Below are experts of layer 8 (counted from 0) of a mixture-of-experts language model. Rows are named router (the router's row for the expert), down (a neuron's output weights, with its number) and show model dimensions 384-511. Each number is 500 + 50 x the weight over its row's rms, rounded and kept within 0 to 999. Numbers have three digits each.
After each expert's rows: a language model's description of what the expert responds to. This comes from a sample of Wikipedia text that the model never trained on.

# expert 6
router:507529464567495458512508526421436471550470436625466462517423453518425412491637481455533391584521523391408412571469472495380449558553554530456524463561517465513516515487477510515537443487460536549474482426454519474576526422535593509370526434510559388477551543504507441476485543454483526501521504541535520490528569418502488539496573510524478491491479457525530445593466432453520542530437
down0:434454432468412531472533555597476495475605536477471519498546461423553515553536445499525559502586436586436539391520555593501442444519548411445511381397495513565574453583478603397472598524551520452476486508592419548558496492494345471544452497447545573474579557503454520539557449541495483557484523494557540534429501454521601527477476423467514553403465443512429489491464431540440458372504
down1:564464482501519546547337478457507393480598451544518555495558528493551506418480465451477535526458458520500513567500500437451505494494533515508449556570501375459514579495495444543530507466464439548526492519507429530508516538496507558464506574459513600546513564448515480572582560444523567476572495519509507457444499438543391504470486451491588520546536504586561555502527454567542449526493
down2:503510551523445493436542499526487430506484525572541421429478479554568516468449639494480517477420438482581505553531448504532547528469527454476522548501512605486449451462526401502448506523568414520429483564498507555493471518516446486456401627497566495357440505551464552510519468589391496469569512506448550536486480487496493397502567517507520491481627491443422491451500545485489479600482
down3:494513460594435488515576599480577470553469502491552503521440444505465503481528505559446525573553587531525494489531507470594510526520446524504450494566446529517525514432452514561478534484546526520504518548534498566507494414543554504495553516410519556515561422529547468514525565488505509495480476403492550555544466583519502432462567532407591461519389412525582440420445524469411474534476
Numbers and words inside pipe tables such as race results, plus mid-word pieces like per in impermeable, leg in relegated, and Japanese bytes.

# expert 3
router:522530510524546463452504574469434485455525439491515425470560504540490407563483501492519443493476477448440410485529507516430502567437506552549491413552412394527504494451432429548437530479409550552442483409537423479618504557573477522498548443422543509418561511443466568511467518517518491522545497430483551481574539461609521500420578552551563572487512406501545492571554455473499474534554
down0:496504572534519508437472555496419509543566423504471546519536391457562564491537516544465460452551511489515508523486526512434526490539499529549454465515459505488569443437408455377515560442541503461387476490517557598535506459519485505422460463443518502488460471485475574482463449520469500504511491475540522484472446587461439507571448465478566548454571437564484462484501571436524446501479
down1:474425440516404487563442477532541420545415432482474533548561552511512509510516445512441616444440424528593457477565580440440478459422502495378528613504516436549552536536463453549445597609511416547583539499504494525457482513484414462551520520584418440500518541504479520467438492446601489495506460549465530396420544434536652487502508440428498522433429411559499512527477481418512411512421
down2:434532515546562474538458540516557467459540538456512516459525487486475504545472533518567594371529525502470484476517550458508533449504498475469591515494506508400444460415486501502500437589416540449471479549449469492553541573471471485470398525596491575542475427630484506470516428524479546486481558624515540363482513501536499450477477495494393545452545437401472514578565416587488471455451
down3:425411501459586477468517440533436476459521428539539565522494537507625506448487497409488557450563540580499445518485440501429523529461559463575552501459507512553560490523466483600383464569435487530565643471517574490492540617473477487487415469593584530511503507616445479491568438515542495541455470500599536603549506464501508541571517653579516417499527494392532446488545512494536424552499
Word-final pieces carrying a period, like ers., ing., "., plus day and year digits in dates and line breaks ending infobox entries.

# expert 29
router:522500427468448487488486466469437512405502419490468439520564448579436445511586459556599477560527592486409430589449590452483505534478588589531466524539504422569517455488381408558531456488471519488496543462597541579555632506485480554453522406440581468426540506484475475426520449511492527535506466464475469491533485417550512559537526517556529450491500480522564449509527452425542495440469
down0:505502434504451482653551486475538472487570479601479457445496458553529460504586416487556507526583533455496511515552494607359463426539457472419510464495579464468450465469491548448543525488465467471448510579504514468535544512449555419469546511422564488486527453545579484520395536543516498490480459409549548461444480564559567457512555521386432448466544413453427537455553446466528486452480
down1:501514553629504464510509582460572488460447533562400534426530552540497549518416488528509451527544402462494483492475512482619501446609529536453466475486478529475526396520555456508490554506508455531448439501583400468563550532595467524443466510528454568531448579584519524550420438448485522612507559439535507422403577463473417480528481497525480529536499460529472527410523536541435570566430
down2:539532502468410497528522469586411568438434514496496481458462435458523502584517493522549500449509586503554501558513592564567551531550582475397572530507514542529430457528502407472434516473536587494520579491456495618576479506528451528479406461500541547440572475566536522346483541450579491479483570591423550431502432547471514560556529561542570443497423420386429422533500579500512590417465
down3:491419550536507524521516465503538515515513543551462580490434470470439504535473456586446511548503437482439405484410416519525453547465552480609552496606442561563515482543495501539486513534549505569512514443470431467528453552469523529445516541494485466480424562505511437552539483409418500481528600500565372562438535395517449549483462506552525516422401497608509472492518468528421555490555
Line breaks ending table header rows, other newlines, and adverb endings like -ly, -ically, -ately, in tables and prose.

# expert 20
router:515605466517493552521462510457415499441406502558547490466513512485504484482608583491506440538461520432524468553493495530441447532431533562479521442572495395574519466462456482582486524441554559550457545465482522512469463478447499541400465434473477460547617478477509518508499451474444475449548428466405527457599539486488520545486463664563493479404580454486614458487553525440578423447515
down0:491488491532516434488548518475496514541477451543512477509437534439502574491493450421547500591435459522511564483511441487409555602523552502519524436550489451499477431548590490422485544483412505531545490485533511581505555510420498515511528535596567495504515478458557407471546465513499481511559506424455381525587423533490434561422496459511608447504399567525481496494483435529419472546507
down1:524589512530537542453510478535517507485449548467497514407545613548441535466585494530469599503525512551495451465602481504518520482494513521619487563529556548463464398499305451574490538465568406508582452538554493506567531521486500538475517511538410554490520524614500450532537466589458569515587399468467471541515531420528527485517435512572558413496469471460397511487506507417464515493579
down2:492490442434530586512428453513474500538436508457523467409428478486417576506457501505378582518520494595505506532544506511486508434574553482538631534496436590524441515438556517574526478455546529523533475505498508465487483483463520461531509536531530483573529515576513523623396469471540550632525517577452465557577492464524453465528509506507422446463438435552496467455489559502381509515546
down3:474398543451470586459518516565502452497443514430473412524477415527488498510538517495564504492530457470554487486476453507545514524601573489458520530547498548458421479591485467553520500468469540488546433503524458491472438507500465519447471577454470558620545469586492520509525515519514492436494492531494445512483555464474433582521460515518550526382458497405466513531587575524420535444581
Capital letters, mostly A or W, right after pipes, dashes or colons in sports results and infobox entries, e.g. "| A", "- W", ": A".

# expert 24
router:448570487495452540526499497436487516474503580570515417539527462542483514450559563494453467521544603422441474429485501494499440526548520519479430545569451451550459541475441495551566458492436559448458467365504429530582499416519528527488506391397510391496556481496498429467481464467499522491551469551494457471557520454536507584497561552440504478456417465473483356548538477489535466558544
down0:450534564516484543437522495536571629611390560487475552490518472462574439488501479430482473522451419445536485506457403423409485488580561496545523431493497564456547550472481512597481500471525542589596440489508448522623513467554666462457600539448410571447392520502514629448458540485488504478554506475304504588515495507511471402474529522437468442456532461461520533534525455525467435566496
down1:510537598543474410497575432463426548512559537548512554474598543466510450583502570508537473487403447464482565576479412428546505563403452628572592479560535538431524363545598435531480420437503461482479523499438554530578593494523508559525519597481512523458533413598380406509547475537539567516419486507428458480440511521470484484509556408534520510487524463478461515520498539558547496589475
down2:547493447516451433503489407491563546507523468501456588550547525567576487387500505507539368512455511443558581483581472455514389571525483529546451550552501427549520395423563522436545494506504519471455576536434565430502497587541498491459444506649490482434429529509518497485457437577457529522521493437481524510424507546515531503556492550486478389534477426438562563443512536529444522563494
down3:462521450455538539440539476487494548517499519487389509451439672514498588496533544548457493517506478489564517545558453548454476572424469465506535494463595396495465462485597475444545547496557520466508521516497458499468526527494504569493430448572571492480480534463440487413470494623414531480540494461511439434486567602591555514494559452501426505548490499474572463494546518602556502494421
Tokens ending a name or field, like ", France", ", U.", politician, closing ) , ; and table pipes before line breaks.

# expert 22
router:475507460510512549436538521470465581541517513545572521499506393494460442562525547454548437593503530407458443488549538484445457616460513535471471497545444435631498573459414440518526489483430472500509461476501502527646539417509486507483595428443519427432446533516497502429403493451493431529550328594456473493564565501546549620399597574472531560528495519505571444458475500548547550485583
down0:554460605504468470437557557528367560507524482504483520478497490458490458533564483551510445422420514497570481520468481471495512543425592532505415412600556440386514472464416441493466434477495455547482522437504410484487502507454538449454439491560420537517507483455437442412449565447461446408563514428443428468525501581481634515579439466469562515506591527525525591531501486554393605553514
down1:536512564493460535514506586484486500508499582505433534480554549450424517547472587544498541439517428498500513517559497404455525389537508437554580388494507432548571665524406479466464526472483411419535491559523595499493530525511510531413523447563501533515496559600542464534508484388506542452473486502549479504554517436473549520520473472500470527468475546406529492471460497453519509396474
down2:503517527491517495536526540546520490504461535451513565451391459533546522394501481526476424437409471484482428468528580449591485552464495467593573483439529534546429489508512483472567481589585450420575435464434513525469597518495457539525399512557622532536534490518579498503573422509485440586441458438584543543450470547529447526504527523564416497508490505503496487504440429547449562426431
down3:466514484493569525545542580535484495407542524492421524515404521531431522471556562497561499499588496428493477538454384526517567531483531489430565532627486590536579544495642526403444416471574505464524616454536456448499581401506515562458545536480489441633415465580567448538503524471464423521476464549541416567471478530521424471481565471566557509495564451418442492518551487544478476411576
Last pieces of surnames and foreign names, mostly in lists and credits, such as -son, -ović, -ić, -ino, -en, -ess.

# expert 2
router:571443462546529538499490503474529471503433505554604485558487506541522494554533507491461428491548581480414488567520418494424431495488568536554437458496526537517517484467333470606526419392521517484406499501517459503600492557524463617488518421499534465430494508478496489447472568419430436425470465503412506551538527407465398537487503547491576526459468458470526517557473510561561466539560
down0:433559527449442479536499472514471457555480484543553444504525518448475562415555477562487498570493510469440555555476467570379434490508515421556436469439490490473602488421475435440481457546496512480638553607486546591587473463488497460484564530410554546524525423475517398485625602558501560531537555549484570491503451478447525444466553498433525458417588481416501472433467382516496557531506
down1:443483501471458541527424559585449635475543531604408440486418477576461576539498480562500434510510524473419521393477517508484514480518492558388442513534479537526538491484538535531411544484536463404526612468595472566563509439477558545505587451403593507468536487493414547576587454471378537593527503545561486456485457549573509469470462458487583555518512438490445440520474468516443490505525
down2:459541450405496538594448585543532560430461446442574549488491548422488545472487520574529442526439512506553569480498373469546487497537436498518539505472488537598449507467545554471499418414533417531402461470437466460572416467489511517549565424423551532477519522478563417524496501527536517493506442446551568451530457473517508458483536551504600523406396604437501514434451544503501514458495
down3:349406474531459478501502460422636409510449465554544509430572524434446551518498486540513591476525567573497577448495508423468489481538421472506523597394453461540360527538457448522526566546473593522555551475485383481535514500482541481575519506509468567559540509566493504503495474428536547505426505570526498556489547412507584579520533503527409428511442472552504409575464512481507551486520
Closing pipes after table cells in sports and statistics tables, plus coordinators and taxon name pieces, e.g. "% |", ") |", or.

# expert 0
router:477572451438447534523526510410468502501502371560420486497549550648444464529550495407590412439448600464429456574430454413499552560572476462500451448573469453584494501464456454472518528469462591544459453427491507448500516422487474548392492452463569519567465544478523484457519470571439470516503493520425487501579524480485507602465505490502567516519515497514505511574538421406565442497552
down0:403442466479472486532467563536542489368471509476540489515426453581541544508484489511500538515502522493630453493527532434536456504512567446575551488446471636596414502521460527541536558593532453545358444495539542505491492480466537403603572372516481567578467411531593472578518494451512535435401501444594532532473541469572589527537514427562489431459512581414464547429479517523471497572531
down1:582553438465524496527445520490509508482444441565537478505474601527475540517465527511467472420513567511592445508511567498465543562500462566469532393470471560551449509517464580316573470520444557543518462528513525461427479427464428487516500582486512494532582534535479418628564520432514427518445592506501502485451526439500593537536620488500593547507594559610548546504507440499533516460634
down2:463478467477474475547497451523500546472569404543499478494484460407500487547486472435569548454507528500506435591498490470458411415458521440509575500454584425590521521474523509379602339557444472503498474466423470494368440502582579477521466502541515564555477463457575482478594524466484558407506547549462446516415501593484524483526535472503465477486471558491545436511471484471507522554520
down3:457530503478516504571520514551534498491449571471532413562525477485524481533458524529458463444534478529519432516538516551558479576538558523424545517532458527492515539556510488450508536435565463537433442417511564412350455551481516402557582546477538474434521438571513448485418413552499465485551559453528523481481494468477450516577469520422477470458421559525575403537551495505518583375453
Single capital letters starting a name, acronym or sentence, often after a line break, dash, pipe or quote, e.g. T, D, H.

# expert 14
router:534484498471504489441468486398532489516486544475510392528456506518505537463578474452535433478482528530541365501548484466488378472477528521456481506562526452463544509468380506643463409493409485483474507522481498499582519472524444447420539396478470447552532507526476602399495424536469495522484422493500445504545489454505447614531468505410547491547491535494525552542453448505551416591504
down0:472482485509476573469505601374562521507506520471411386565504536443501450503510539527508486541530486524541447494505460508470525489503556492444487520499400520492455552517641481521508595428513534550505541445539517477388490473508424413535562506559460578539492504510554552579481515437379521539433455478521438549514438550412488474533468513467453468526481554450543457479492486413505424418445
down1:528494574553505500526509411523509431505591539443479447543453550489542542551529478550472514507509518472480458518481431504515401509427518544448537534428498568501541506527547443503440491609523422449406518472493497509441600433514469491491623511544436514530517472460481576566473441544538493477505479506512508471446468439501541448480480456473525602498537535476563494478558464551521490409523
down2:466515541536478453518508415526446436496511526471528569569433456534521597528501412488474491556492403519518497501533503544524613598466519555483586500446520434453540424530482494486546530417415449465443472527452536475549547507531536461544424548540488555494415570512525516589465522469532444553507523479480457519557448524562540530487502549484482442536473525349533573462483590517508504533498
down3:538550451494633523583487572502521574422442500475434527561529532518517458440521505388562432540441561520598533521469455499566592408547503464496517480444472475454481516492558502532525533571474500463520478417441483479492546505428470496552435534559533412524480476538425427508473578483485510501550601519494463493525501548474579584475508491500506503539479554522492469457507505456415488532464
Separators between numbers and names: pipes, commas, en dashes and "(aged" in score tables and taxonomy authorities, e.g. 7–5, "| +13", "(Yarrow, 1882)".

# expert 16
router:605446497421460486520510434481494465475594518537461474520558481548467439538612515467527391392525508415428513503519571464514569537464526473504492491568459416498585599473431477451510464453449489590476494488533501537490506482525420522417511465498442489467550521438475428392501531430502507512515439560421467377489484446518483535524514448428556573496509453483508466584520426495514413550524
down0:452503502519542492526543555472441450444467400514440465487422424435512598489444429521494606468519546544533494492481635576497492487536494535436520510459421590532454457428475506603479576532544443495392559460574518536457598463497505383539455457531550527440459590441473524588498427579487513565511487526569514527465566575550490438457505534397424493512419517488472580596516545485511517504464
down1:448455425431491532427411539397453543513526479502568538445530431480522521558494524472500575511419450544477511560500563505526515390493526485520443441517494448539491533447543426602439509453451554508554515470520569456539463570510495505571489500438526521537494412480441489514520508484509602547608525545527501550461494493460463513472554477575524483451484543563470538419492506513501491549561
down2:503577483526602604450531522430455572480497576555544480414402443498541459462447511475536514436521495497562490526471521456541532500520492444533583518469459492491443468453495525478502543450540510480462495592664458540477545505508511525465515493443548528545568555414509415498533524562570470476496462437591582482528524472473436401466429561469418471433463523557577471434524542437445431638389
down3:488539562504517510416498501647471537484541518496490563428479526530461430590558395401508500554577534532501509506526585506540549521443426477515515534551483414498533505571453519539514557495464517410491479473430537485569467506574559638492509466467411489471583454515485509502453408518489440529414490541492514454450590531620495409536483486496434511488621548452475503403434491518481520472567
Common English given names and name pieces, especially in lists and tables, such as John, William, David, Charles, Rutherford.

# expert 17
router:508497547514428525486499450392433518505473502476449468552615411523432522463500607443566401480480535501440412462513460563443450557553463528481472432547480466457530572539481454570484489489512491476539524481541474508501480463545428514453483469460520459417534468464480478415413548506475564471548474495427543508470460413472505533490495499563576439525477408553590525596517481384483437581491
down0:522485482537425509527509541547524497576509498537570420503430392503498528470541492576456487514452464522548414626506490578488550514424522431470545542569432452511523472540524505511550501409513483474506439508520475525577491510362480539491501512486472510474523446489546537560487591554609533480490460504389563493512481569483584492527458519488568522476466496520542549485516580462461487530450
down1:447417449445451501507483471602530526538497471468648468419483526469505538461541510480535558369487492504406535440510522494475415557489508565437470548485499504514539550449594486527435541523533444505464528487607512528453524492607613469589498533476437571476616573392553399493559593502479514416480525483510551575476468454412522454511437526490461584507488465475461457404479427520476499475581
down2:421460557515568432522543455481487528473508420460562584526505560467524538529466451516445503524485482484532508541510479433528574534567515633491441525444408402542592470401544539471500501423393506539502584577498618485338433421483459510490411507473567515507483518507513535423394474514511529582470480597580406454510527463559502549464418530524349519546537543436476480472349499500547516439464
down3:516443494580569518494485504535451503411486515520508568515498444408552482404523460432509573464541516507461547488476504514549453468505567435447446522479466573502544509508482495455541544566556523463496564526398447492523470444566529467484345508485566526478487471532532462565531522518445549461504573389437526499532580592471575542490493550608544501490456500443542492575387575469480512491544
Opening consonant pieces of split words, such as cl, imp, st, b, fl, and middle pieces like "opul" or "amil" that continue them.

# expert 21
router:508550473482542541461519506455459571426474531553479389504493457524433466485486540457531401589499520429441479471431548459438484595492571492573441499583440383571505539523422462570623518476407537463522490491453446568521534424521438583416572507378550420478544499511521453429426488497487461531565407521439500508578441380571500622440511516414494523505502443525549476556527398491493478569504
down0:464455493517527493593582464465502543530501533529534615445532528579435503440517402515469531441436522513459455587457496460464479506452517493461480443413590438467515517546540548577426576467530523378539519566588505452523475531429585555453478494520551478486618520489509548528430511425468416509497519438446457494436538510597474445437580523580448501599503498469511390563454523472481579516532
down1:428491433523513477418448407572464508516439522495497482523386461565453580441492554479439491522506577563570567505538485454440502492434571441551527573493390484451430488521510505542643485473492494509553516489491485468549504423491456591568467385415535448400516475481529470505491477545547478520459426477494556505548526574459466460472548420489556474431499490475447427517482484467534526543503
down2:464535499481478525409519508554547564481499559539542536531546509585492583388477524471569534467594542527411574475548472539515435495529438510511434501512461495579517485424474523472495512455492480452515508478526480539466586478478498480521516428497409429537609494519454408515488514482380508477488497462494528502438467545557504411501539576531506513487481541481492528501480601466466565463540
down3:478559582469518499582488515562459553533526552516458495538509486588523630514516534433542440492500487526509505522555530537487516549461506474489502572529494437475491609429520522460511457509520470358500501562595506507513439384454509338577565494437499467497489467480503509422524564579445460578523429549431453505621427627473487468499565549517513449506572427427405452415448522462353551516456
Geographic and institution name parts such as County, Street, north, -ville, River, Primary School, often following a proper name.

# expert 8
router:505599506507464590488461517444471517494438507549479478601501496521459466503552556437507510563508555479426446470433503462468528595508571567563468493589486414556455537486499536511543538447564536530444473413451478574524600546549482524389451436436590301495553483421488486405496515458443506487494545540405458428634494475630494521574510577501502466456466486448535483492517423473527538417505
down0:486437410417525523519546458525501533396498488581583389377505460460561499511519546455561450547437474536658512532619445548432566482519532511441503547428540598462560475502524444476529486494542437452520485480472493494418506467513376523484519466535527553445545414500591551543519575467463546448538528473428545419485512520476447483439459482440405592584521440457495551509478476501587508516468
down1:487454457470438399431605513461440524604452549495524555479458516446522517495523431496507471542487543520474588438493468499482411538590474590449463482395529510410499569384462444446422481569507521517510509457481423483576427531464436427475418459569486461531593522504446510554569475507447518506477434515542520462513474508545481524549428484409446492412464475557422528494426635409443508506465
down2:457398489429484524482478507478500531541568492531443506446533527432467496502529437509500481601556399510546518486564602473512432454473476502523450514498494492458506479501490482608506507525545481490603549514485512487429517507415431455480497573534416548509463509451490488521488496445504515495521457482494582578407428624538461409557449440488520520514475518520533504538506528418455549502529
down3:448462413508475485574448499516489480486501454393539532516464458520495503453599544409509476507532528446538494507499412526661481535508529495493492514483545540435519421513542430457550446528470389468541425487492543527436519585484633425545477508540479454513540514530527483511424533448498547613509627494488462529541435515479496482598468476467544598491478392446491494453510494541478472458565
Digits, decimal points and commas inside numbers in climate, election and statistics tables or chemical formulas, e.g. 3.51, 47,887, −13.3.

# expert 10
router:496521442442531498497450539453470510527424505473436498524551531530559460485468520434532480487493625473553506553472511536490491479553628514544442443504410477561491629489426481514545497466484537461506454464506478481510465544511469589433571540444599405493457448504511579420454504548484575569548442508459536399491471416519501455520482504527539499546539505509634483472508379486571366479561
down0:429568529445522448523479438483429516504484489470534544534556577560544552579502483521511464539466528517540535491441487516486486507463488498522470431453575455535479443439556490436455512487494494437465528635499451545506468401537485465523453451507423470550583523520559501480464435499461477511669484464443500518532537505458462457500524534445389546458541595515583616507451471558500528522539
down1:509546506489454501505489459603537502437545582487512511524466476480482494548476501546539511484442465443482502541475427552512510549535482410535559541483490503505482571492510538405536442443427517471547478573522518493474523470479615482433578554484511461486479466533476576496544533541512498487464476487522471481503489531407577522539500531501498503583452444502490481475485507483495437468494
down2:510498500575484575546537531529438435445537424533472558490554533511484487419586420547474553533468476579473469420515544464530523555588514426424523504556466553476429535511515514473499461482461520469503519412592426524536537567589393562538463576467504487562483432473577486469499476473536461535579515534601512525561542509596559479496570379511427544544438530490476472535377403389537494495447
down3:461490482507488505539468397526557525464598483524525447415430474472534536377424383553542515579560535487536517477482469634571503468519445462452510620474536570559445562413490481483493454484475532438548537451452510639508553558488477492548479513582449497456550473542517471516528508462527501469504533401524524503536567540492503520536447419501402558527511505464499501545392540480505586509574
Line breaks right after == section headings ==, opening quote marks and parentheses, and first pieces of longer words like un-, Inter-, Sec-, occup-.

# expert 31
router:574517522415594542442517501461497560529438520551479458498477547574483453547568478513522507513553491466501502544525485486490514583494540524472457445494430512576481535540412436513520485474422516546494480423484477595558477503539422626503473467502486483512531392532485538500416576479520542525564548480446493450600478507495513437518609463452550446453529439495560526577546470503495458521458
down0:560451462507485469619511488487453438436431459528533418445506524505523592526445545505495511491522462459592514546507549595523489552539513555522432559494519454472549455610498450450504424475515525487465463488476540459499482474461574525485545552441482471458524397501475529510507471578475490490545558593494490551528545510541398583420555390476456479532474453436479596432449466475465594406525
down1:419461481477381520471506555478466517497444523368486555455472513366560480560469429479484513512635498525427435500510502495411498582525482530552567493507486464505553563511517573566548513497497495482470527397507574572551581525475480476497504479507468461571498494526429533473518454512448472515433551476447483552468467553513531489540356551490536518576474427494470550522417505536576559507493
down2:410446441513545448453481478464556440532509536524522608449534536430423537460454569535437434449436543500515517401507442497488547415455466469530424404492527524487484517485455521509492513492433430512518515602501542492537563541564493561498490481579595548517502507528512531412548473482523469548448522531506531512434501554484481542559525465499496509438539488477473421464487533457471517462417
down3:492618443458537476519483490507510464452444486544560556593524520505421535547432451509521447477585462548544420605471487446582448467515518476444482487526556460574458591503499526445422431452581544567555493509447445453345567508514502441553524515609546490415564504440512501547577542536386576504495582427528490454517404500516487561442510526464463549412500564554439524505500568555499510543436
Short consonant or syllable pieces inside Slavic, Russian, African or other foreign place and personal names, like om in Kolomna, zh, av, ak.

# expert 9
router:393471473514533558536549502349471525492518428505499452537492505541533491519539444444452520479462540470464428611526580509495525601456523568415404584440557369469493516471551461528556492469475567506432390432490516544479484503556403598393565511487436514429420571499477521497462496510512522572515410527472528447534479389458498624472527533524521510484414448564509452529514499464477502479542
down0:461512523467413449633478449516492402503536509476476505576480504569518578459539469528393472525514482471508518505471498498527472579489451451448576512432498525521452494510513514439471495488477536512468509496534566548488488578568484490461354545580417568464500495519531535523497520459529424459547464436487513451563549547437514522506524433526555507542440536518551488496466480540513512495459
down1:498499524551483439491478467500527486505432510510482523467578440393471493509442427581436514552497431525462549540491482474517476477494455493486446597480530465485442473516460472555508485523503470486420529506470445455528462459479566445532574476307596487495506500431564509469512462531577569506473556540554458538549511467516472514479554539560553612525474475449486564573479505512539478467543
down2:614436506473534448577565564525454445526418443399476491376482544499532527467507454515485611582480499484500527456421516498381503531520535463512509491465544536447522583553433516522461534550496612484426446489545499521509428549439456458502560535564662448446451421514419494544521470476478549492492433479511474497534588457428445435488484468521434411557440401601472506495470448454470451460435
down3:608550512479502578466501382474490469414491548447465475437505459496389522612470429435555557458410528433484417421446468507543531494506513467439566464571476463574465466515492491564583464440519495504508558467542504558593474505486498545483586544488542580502458539513550487524484470474574492517583491526559513516486561531489515431535435495547491461464427494511527477474466402602564517577566
Wiki heading markers ==, ===, spaces, and function words like in, In, of the, often at paragraph starts and before years.

# expert 18
router:537490445492458558508596478405489527477554526567507412513558440576443481451633531374497432513566590399466400555557497447426487500470547526467455480564478379539457533501410444484572504512525568541427527493523470509466501573561497473408499439504559394519483474481441523481512468516417473522475554447419577518541536463538430511467523582577557536474501440538548492497550467388594478549465
down0:561549457526542464470427461542548478458496535527548552545451420454523529500499509521528503405548483511494500525511532478423462466605533510541567550550507571462570498521468507450478494574461485461475525531550556525543479513370546489551561476538480506525482554506457535499408505490560493528461479507432423585511503506481582401512472408541536438597467503633650498542497464528478534430549
down1:497454425446521399453480591533562466530522549495497510470505531579537409464487576546451533542462521576546538468516503544566516448470558418419523565471515545516560507553603571528535545390488487486425577511428415501499500496518359573496485571459399466399465508583548490502560518540584500498536386519544543581548540585412472469468530383440443536449485519510522544582429533555488476467518
down2:463444480513555444513533461531602471443484449560511547519470422511514474519524429602560486432526530598485554502537513500519580543461475560494543567436547486514512515425505422504441462451509536451536525479487445475456457471383480504572484477436496448494576563432448522450544480560510479539485543551600534487543417514495530442564515521501473483515434526542580491468585499591532492445399
down3:564462414456561578426538551500471419529623485516488546542459474497587520524430510478499549500517419454582483584589542508565555512547430635510527509544541635394469572607538474549403517550575533551491471579588423515525421538430557489506518550564499500438578573485435469459497460467558568516589499469410523558433486475383561438493455507486511519402546539469571568536488582495508430607523
Capitals or accented-letter bytes opening proper names, species names or foreign words, often after dashes, pipes or parentheses, e.g. L, (m, G.

# expert 23
router:502587455461508494434523460417498466467510516559515484547531495528520470488581492503540449527475500533418513568443497573496484503493610486629536458548441449523528541476457409506431456474513586465507526501509488493618541529509494502486540535464457395448563491355525479390502513492552530496485426477477439431506470429566555587534576537495527486551502405494545473586496492411498457528544
down0:532422528442507481501505496524598524517499465514532461446576590441417445580551524453536519456484515457464599419513455513422421498483517492574421566469515507436432611535527471569492517400525466443456537504472522571491564556475499528480517521459402518436480554471476456475476459495428572503466501446453497461612573493525405464483454443494587454488480481476513467464558461464483494490531
down1:585465555561556465511503472568482493548571591451566557521479474451473447487507504474465483501497545518406467487500445490547474413549469464546515524479431478491467545459470560480579537507502502409462504601514470526540504450488495491500528502497377496433580500482421453585444412489572589451431453423422515447461501447505532537416477364572452452485564523351411509530541502335456536502455
down2:518464581479473482443536491528474427468523466531516449513435535461397524458464438596507525470404473569531521499461463479541481461529445450382513502507566510573513381619467502551575548434559482479427442468494545513605525521503454450455567489426542534517420478519512529506488432600509471503534551467528644555528541526554525414557505504512565533450489494423452498590513458445467591536536
down3:438490422470524480440489480499609598426486345487419521501592409522458438475505518516522425457440489575507470559593519438473519453486558553546512526564520466461551439534508428586484546575462441508476419458487482558514493474517521561494489495502509534509433459519468531549539562447461542496453468512458541402438437580480504473554486481578484485437523483496506470550469610540450487534521
First digits of years and numbered items, e.g. 1 in 1994 or 2 in 2003, plus adjectives like deep and short, in music and film articles.

# expert 12
router:543508452477566541526448521449478510535523426511451501576508396489475448552491481473459436521461560442484407492554527412493545541528541535470415555471442391536487500489426482564501423480551535487445459419510476528498491554583512536398553485399558364495517499561508490379545422436549444531602448451513478484593559424471437670494509600441486501505455404483583506510459495472590499511515
down0:600535455545484494501443477590402467419494554450460507536460383546578575487498491461449520495437570433512385468402486403416434522465548408570511540534549456378506528474458483525500404507492501551515481573498413547568501542560542498415582532478504386562430471469524481474485506585501468560550475478545415494546506429457638610448533484550475441520510586506516506425541429392421476502519
down1:564512494576508499559536440394527449447490551492463572534498482388544487547478517498562521564465502556584661498527521475499534412439441402502522580488477563472448443579497534537451418509504495511371438466549532620493453624461530496488470528482463487500573508449588419460499413524503452463578589532481470548538463489555585553508501426514412533526541540493498494525475526450467587549441
down2:532453459545420520440428529482531405512458511513475570501512536505573454473563448609486516488470537545428478545428442461477451471521459513441454459543524472597459462482571511478481613504425454520584487556464461487491478445442541439552464506526528598495523562543438402473481450469457430447416484523580518490497397404511503500489480462442545510519512432517522540520457563470463516568536
down3:513574534554530529529451504431445559476604544516545460539505493473601393508577505487539539435467477451587517468428496546566527509455505510571458424512547443541479537566484490580495479486496475491527472486459570450520518580440590549470445465423555450448496489494591485572439591516560565456512517476506545509506607461472424479579494506550544437468510602452453412550510524477554469569556
Line breaks and | cell separators in tables and lists, plus list labels like "- Coordinates:" before map coordinates.

# expert 28
router:482581495470499476445507501416329532425492446473464469453475403573493469520591491400506399498453526483422516562524483504455529506555567557476472493596453434488563513442392510475455447472524557564545484442530452576489537532539496564466447489456531555548503521432458543432470603552480485497542462564433510410550559481555441562528463550430532499505518501452540511556478487432553454551519
down0:562512523520558537501594531417585488542514571473422530489397555452493439561536505477495415496496488421496521446549510566538518598561429406428442505446483526504464478560414510483470474491492543484594486566457505409487559474493503466511500538510442469584530511470490541503462508487552492442509484481476575557496560543468593510560472459527611537494520479483556402446466497523590373551490
down1:409440488586465422500536459567520486621458414459447489560580479488557439460473473503464495481444494543494525421520396417573508488513329388497538530548464507522438482426453550547504557509555498544476444464421501510624502472515496427544551472518448552524593556475513411478480510494449396484499438510398506545506475576602527523465479598525542539559405371515433481561522494483502582427502
down2:480489536563429468530481532546476463542562510439517534541418596570438538482526428513437549537589489550526552414534460518494568423470530428507541496494503585529492523568607501486445529465466540507464534439519413527491526538516466488485478537544481574473496514516498478509538482540522475567451461416470402547542508584329526581574504477407443556465473536537469599454531574411484525491580
down3:493454624526540604531506549508545496580517521392400499481495485468517372491502581540498520455549456591460486486524529479485414467508451551456520506455500534579553510352382406486474442507472434446470394474470507504527537525557529442557483464595433571512519495547584517513497528546528551421426433528618567494548539488528532508499577573471489503578502465475605516446487478521515562597531
En dashes in scores and year ranges, hyphens, colons, backslashes in LaTeX, and initials like J., U., A., mostly inside tables.